config.toml
experts_per_token = 2
activation = "reglu"
balance_loss = 0.0034
norm_eps = 1e-06
Below are experts of layer 3 (counted from 0) of a mixture-of-experts language model. Rows are named router (the router's row for the expert), gate (a neuron's input weights, with its number), up (a neuron's input weights, with its number) and show model dimensions 0-255. Each number is 500 + 50 x the weight over its row's rms, rounded and kept within 0 to 999. Numbers have three digits each.
After each expert's rows: a language model's description of what the expert responds to; "gets" lists some tokens that make up at least twice as much of what it gets as of all text. This comes from a sample of Wikipedia text that the model never trained on. Tokens count by the router's weight.

# expert 38
router:449442616563497510469559484464457529533405423455523486469429560478473569458472512490503464518434431484405461489487452488481467469546487507467466522483374523457444470555569592555496553467459463460513510555526480436412441502522452525547577444490535552559480494548484394376423571549562493480521565494502473473503551515376521588485457510440512587494434453481471533579501450400555454534476500452437450577501525545561466534530488515549471544468511406518451468500456469505555517436468456502400443483477643571464573502484404428440412526587507431453446474572518544586511570505518530557549557560512492448515425440417467485460514444574525539468560519522486553484429440518554496463550591488493513503552493522539585458477405475466537445550487444435501518491461524472468414420614521
gate0:480405357563553502481511521420462469419502469522528474634493453482556468492503450416522482545530583493507452464495584547505475504519459541580448515513421482555472508553550550538433448419495535534490483450471464533469445462395504443507464545500544567525486441438616548549503451455445458394490514461462496481427487500469503502469486502541663480458417505543463600539534404438527473467488444474566470519506496602451541416479491434469508570414565539487550546573493547432552447547466516517528477570501431455361608500480517394477536573483397454533516498480476474497541529513560530500481468550518525518524484468542502576456512552476609489491536579446524448446485555526556480540477490513469397515612456495514532451530453480465404450493550506533505471537516478566499509612632480
up0:533475480515568488487455557504477498508566629478502489484467578536476503533562480518440436422524489469557592533540483458523481549519586574475454465426481556518473598487521505402509528498543507473517511579603487490526562523455489581541427486491453497495532474594492471478513474463468527395443508499497466538453489429565501550525426456575487503546494458528587506459483474636601413539584418480447548452469587406615455547482389557451582540499452537488527502465473484527418505573509472458501573545543540488565475505524393557571496552482572512455500400486502523436454522509416487457498531452547521524481557548459561517546485481503529483534556507542579527477509412561427491426444521516547627452464562643531514466393476557586519486526555468577491587467452502420498452484422460
What it handles: Name-initial Al and similar
gets: " Al", " al", "=", "Al", " Jul", "–"

# expert 27
router:440429435449503384528526403513498540431465481562466436441454531533621514571521522379418484448436473675525470511469568493518493477507478478435535536564512570495460543577563598551448436474518576475461474480457512400547482447505488502444530437523538474518557576501441534479547532521467514488417452510415506486515515604465443423512497472553497522520448434625513565511553565417437568616490465471532502584484516580581553505454484514468516470522519529503455419446536420501546534430550492498426551529483545412496516386465464545521545485462434532469544473539594490576537528439446507421477549529527496477529542501495448485524426506481493514518400436528427564530437459445549532487501505518540525463506514560485474503442497386451500402473486437547537474489426482504474520428625522
gate0:392550518522576585497536483478474460428437593507547393413467419502422423506479541450478428507485554451408495551520484512530507506511522532480427573415574518493547557471499486591520550548505553521476482456506518487552496473548520456622532468487543514365489535483412455563459471473473521523416453442444454523501528455474513420462508553495428544491534564571503473486528479430446410612509499470465532556383495549486437393578421556519502545468527437435516422490521508546403406424467483478438520467508464473578474377510437490468570519499466551440563421458511529499433496568610495566539497481485456538582565558498533480506495543402460475443512474503594518472452567457449435448520467477487506482562452398494538492538567556496553495554543554533493582482492483485400549516492426
up0:527472523537588547466495551493559517508432538531505458486539415607556480618454530523400495508551445466544430567518518502526441528603429509488443617466474525569503517446439531520408504528460534544480519431445525455528487459541460501502477456430493479436564443461559491453488549439571457402444484508428406499586550488443572452426496531549476446499511625517460481543461448519485512540468463487611452500464553536317540435457471550456430469491538524472417474478473499518452502543479605483484557537547449528494427463527505523511560502420544471454484551478514454479481538454573561467436534583482490521478487546528577485553455539401498488566465509489492595549398556460534510478459522531399506511473484560498419393611620532518517472546495465549514471403472477430454482533497409
What it handles: Hyphens and dashes
gets: "-", "–", "/", " &", "—", "_"

# expert 50
router:577443584567506528511590466490475465506532529528521525447497458438570562541435400483507473510467440541532534411427472573398446489527454551478459511562443510476456501474435494546467626485553489502549404480628501523534515522472515535448511502428458468486508494523500538525627541489584540461487466483488543471520475479521532500570504476430412502471487583492491410572541485593513568590377485540497431424526461540572411503454471477514563481491476506487511472482441466524470491418598486565463515614561514405512569511568417451479568493489459490479467492491489485545536517467431531493550551546497508445509445418458526467573480543459521546439452374457545415534347463516517436558476520537514437421501561509461485461543485459471571473519428418548526487525448412617608508470517569
gate0:545514623507552431617504426513551509467484483526480618472505465449491511496466445508573438450545501564561441538394495502488534436370458514483434503447475461482557535519437423483342498429469484478564557435500529447479559492549540495468579413444600519493598513540478506497479498415470408566492516455494542535450604459536484485541527461427442486553508536557512507460566501565500454599520436522491470381542533478472518508465499471495552431549505476484529532487552433629506549578502467540442413452511602580544517532486520542454502585466550609455566508557454556531477451479558530497457467447496571383527509495529529505469512535526452566586470493484503529498553535503460531507497511432414398488526515487415386495488480554413520564462461487576446538521542498499443509518599494
up0:464510450488488446419642466610408512454488521410527520509481496542429478470540517478578574505467426506530546479537419417513575470568450487435495483534576463516560548508517579499435445532563523512464562479520518491567520426640527442531555537539490481359456480535528514525505506538499414489523523458382518530473467470532491511515380503462409523424470498565451551479495544471552517446488546467402510546561470453587461555501471412523485553473464544471524406552451528529521477558523572514544562544523513595517378503564510497527596506540506499565450593444605504517479505450516446510518579516516449513455576523497447491536439499481498546453494535495479556547435546455574492485545468436429585516384516474482517500459527478485549530470650551427554463600452535489601523450537497
What it handles: Preposition for
gets: " for", " of", " For", " a", "For", "for"

# expert 57
router:521425492516569486514574474415456539433516550486475441551520556486462476410570423610541486460397471491579491533521558452499444452533355473483461499511464500446434442595575534511544440476457476553550513425486486597515560519498399505530552489453530512525532510462489532462491486573446477438516442517451458512564496503450515588430594489522517440409472537488488455516530556523469504506430477620522559551401514480535556487509519523479619594585453498573448500538487480511618480459460461567468579475513449538559566502500541505534469515519575415526566518545556460484443548489449544509500468487456533573454539529582457546489488522432443543540542417532537473441482546551458469527533544538528519385470394486588439560522414451381424451486467522522529473484524569553540532567627512
gate0:408470506510397423491513484548437494449562462524468514564619372462416493554535559467481482497360481569483419519578443576399468546454622484492439502389553530431540488520558465478495435487552472505523588561513444514460538488494474514527528456503485564519422486504458407498435536556478488565565530553564635444372461574444552523544605516551550507492465454466546555519500561479481546511528582548445378512552501479440434562436483600486466447573454487523589507460514512479509493576552540538427458465522488531545485474493482552559404504478496493447445532528510550537532521569445464531492544464488466594487549551491645506532508512518474466501488445421456465538539439449534551549546505601489433525461464593546537534477489504451473438564503529473469502520437514474491448534504513
up0:518478613462585495562477511515453558457491525471528467479528473505522528515585482517557515538574512507523524410471532541461516447456594529528544524605538513523512436418438518497473457481466530616482473384458496559550464514510466416541479556441496475463508491562589540490498511382533605462453598500441465625553524417532538470484439460589486503481561435494499401558475423513495473369482417392496555427536496627432456478495488511429474501498494547468445462510409579463456512469514492463607551517537558521566516512520520485434602427509409431538455494562606506493492482468531504456472574533500535519476464519489386513528480543488604553552533604466484552499593497561427518456449473495427488464501562503458633549472521480477560544406467492491541485530491482515542514435505471
What it handles: Taxonomy colons, en piece
gets: ":", "en", " Sp", " Ang", " Clade", " H"

# expert 45
router:569482376567505452487565488470371466606497547486534577495442553478462518511464523484392419554541403487550451540597576477514509447528515514507452516483544497519508534490444390517545455530509506415549528441502482496479434514555495449443477473463483488463575471512462431489431510513393421534564514487501571549566488513399538529576458531441510505469454536516548628568468616547527507468557493465475506494548458415517529575500528588441488537552500484518391542491571487522433414480453493438395525462421568457491453467594510515527432491446496537443438524471458548479482541526394494503533552557496462424542435455507559433472498477608577460435408475548537417455447543531589594456461534483547501508565480559546444412516494576523462460482502449442502449459476472529436510521516583
gate0:488577485382438500431512509476532514469514544516520426522536437492458578499506543449410462444493456454458577421555552614515540483572539480588491528497486407490552501563493430478481551510501520461470582527554489538494408470483548473478546542523368530576445499540490590469483485583454568482500469502483510476451441505539476449469523372477506546479468491460497593502555487496469548497460535533472449544546496548438573419452559605512477495532538587558433473442575420435509537549498465504486541564590432541469513560494509570489397459520484461468563454572451458537454509497525517502449417419471504467548583523472486430454531593525509508476607592552465541466454533512481513476504552589573508529567357488493570445583506356532460466465545444463504457592600479512568439467536506
up0:489461473452515523476583516445424471509457408590521484493470440543598559572443513463434453561458498505479440468613575530536471546555469506529541487598534499459547442535504550518509524527495550542505566434475526440483467506493547386543542599492413484476360472490557584448500529434613557467506445498459407544443493464473484500543487433518417491528482474334500566482544532527496477506614549473493492526606484495481436567486492572503469586483538506515446473441492512488429497519482469554405566593568523436520501540515495532485415521530473411478479479501487444492468573464551495484518484548596535538520479436473383512545471540491564427493558490534575519439558500566404442524545437489653477483436463484551583518518407556465425572501532471431487491560514498519500566441546468
What it handles: Institution name nouns
gets: " University", " School", " College", " school", " Academy", " Award"

# expert 10
router:504505519583390527498557475476476501560464485439538539488412618532521525480493509468361555407599624483454538538468549493436545449505520477468575505604478562553471410474451438555463571455512427470527416476562489498518561471570437524507587543482557507501592452557473480473507467479437544501490576545505544519552540584449532532484528531485527503483543553491514406522601593463452531583454485508457471482511495514547542579421504541532477606494463556519504529539441543462631430355572464483484484549485518496452548483466506543444526473417416472536457493588597546616558497489456525490517482474480506419518451460489454542531576508376453490545453403594529583485446527481513467528489477469529521459540513479527436469506436504419443515566441477558481438515434527498476415524481494
gate0:581526511478555423441531493598520490460469604469526571531539497472510566562432550450547522533451467509457449569423494477504474484441441403533505532507471494515532506464503421469492384446478474460500523493464449448514518513461478513506563499551506463567408422417448463573502526492557401468461485488608499539439516444535540515495489500467474405518579466522557506465462595518418466558573535515606375465516487501545511523484473467542491412530458384562570446403470476546482485507503538477506559625479506520373507459456440492531542529469437528493459585566421526552430497501482541519554556472626501491428498527419626526427461527422606478515499467463369444516550517500458463531425472469446528541428570459442423510542581481470485481488497512520514427444486547543537543596473544
up0:463603498491501576577584459479489548424426570420475585527571513453535447530460480451517494540469536502617527564497490493504486452394549481369518456550409447428568454525456482496555400440455540548523493595522472540537404502480602484493467502469437370404463458473582485506493478471528490508525502453554533580440470448436500507420637523496561526531479519483475472507447476472452591503497520476533507495514523528550547527572517438524450538490519587417535576498492484458498550540448444582563413531451442533444567517498602535465565525520552394470410531623489454484472588509501584478501452523534575521489524497455500420478523547554516474481501581515489494404529441500592614519471475509446428502480575422539500534545587515499493432508498491531480464511526539466546405499471539
What it handles: Finite auxiliary verbs
gets: " was", " is", " were", " are", " had", " would"

# expert 58
router:500497568406500445537504525398448480448459594494522494525454549521461481573456404392416488476495516476505495557530525530569585348476532362486590541557451548466467449473480470590561649458432426407428456504488486456516515515426455496372552494559399472576590518497455531524536560539458537541465505447511442542544501479535528547556545502508427565511498522467505451500552449448460536446516408486522546518477488464546558414487511495495543596534391474518462526520540569470587525455497410502504448516432494561435573481593470502458456532545564492514527488591489491501592487462430568568463640431516527558573577553496435512476551562485502477546537428468501515552461480453538483585498515496465479463508511475565522479482492455525526488525460569439514544542512432517528532504498414
gate1:553497506454495549549516560529409486475517489530474508427437545462481422569450484529513602556484559431494478518549521538480475528522433523511407415497467490404476509390538556454493484490512634442492520471480443532489456385438485576468435482472505482520431440553424462535551516521545531494500536565534476542557516559504537532535502516571505507473614447599469417632551482453577497525574542512627524414522560461485581527532487534506501540496613431493504520519515410483439543422577526440452454530474563496587467513484538465463493482524562447461480509492534482468504562549530484544540392520450516430549480471381590517561579687483490510447478457481460420531489474564486524489519494393455491504559497544506584492453543420582541552472551611472459505497467514441506487531466557
up1:509553488570436530553470429530444529474497592522506595487482447448426541502383508492559561553472511512542476406491500432455518489439567536512522629501541458496494501510589521533556506457530489456540491558530487459515451572473511485576472506493475488472471461428499485528516572505421485484467504501530540516633415438460493480553436523603538513394525487529409478466458464520472476480441446492514520551441418505451484512562566546555527512470594436477539548498504493463477412567651535491429510443495515450489517489511384580476474443498425553539627420506509429441471493395456427487529540583569521513477465478479454482589503382442462454513491495444422508455503503474496442422509559445495456490614575551589428573401500457544599508530534557492545418557511470457527544467480421
What it handles: Relative pronouns and demonstratives
gets: " which", " that", " who", " This", "et", " where"

# expert 23
router:567520456480563500450493531475527554441502569499501546397489561539523453558434531537515498497509531392548384471510515624607440513522524476521545522359472468577617585490449448497509499556474554455428435404521513485549547434489543392529516495555502576486497529505497521526543520462404460514547500530483549467483395492486459503437510466533507424545512530481576538481581532506471492502513456438540590522649525457442535486595476560519497492464473506452475491491590487490478535594478427458534464406450497484544462545416538488556555530494519457435512401592478455493541438546478518493519502516496485500492545389439580415378545587576532522470483453507496469522514460581532518463518416507561491554475527556467542534596464600497521569524525497433437504551461567484571426385513500
gate0:574419477512453520502476483497503536464522481499548594486552443530494411494477444463568430571542457462475474463441368528446500494453407507547463533496483491567454483510622510538471595476542609521462495430426561560491462512515520480553601523505495412521573577519398484545552519468556452565410555506531489470510507535452532562550512495454560552405408521481460517579455502510439506505463539526601527577609406556459534452489487418543525451534501531494481464573487553589586523476509485563511530441497496483588420488531493485484542542468450554476472562528556488459469457571538543492470446532492526451563469554492562486522514491494449633458481531434491574547491625493552537579442593440533460407531418413499548488488468434396621605506544484531484494523507398531497474506522503
up0:507500522492566520414379476480475537456511572413442413482449490588517549510582413473471438554526621512513549539444548440516461548519578483533489507546425474502568441533469553521531470479468448406524507487577410437519520546506548558425526425453521553609571418426513483541558554533516490394511527511424592446463484503489533500513450547543452555451476477432511471507447508488550486556493459417547465504484509415445422469521492509486530478541491471434611465361405475492561556578498541547451413392437517506535604596459473419439546571530510447534447482523534466494511454479539444566557437525553530394490481529503534430444477584490501505498496458487565389472515515534536508462426485453500572518487461536514485510427502413514518522596524508526600485474578578479498539442515459
What it handles: Institution and group nouns
gets: " government", " Council", " Party", " Department", " Court", " side"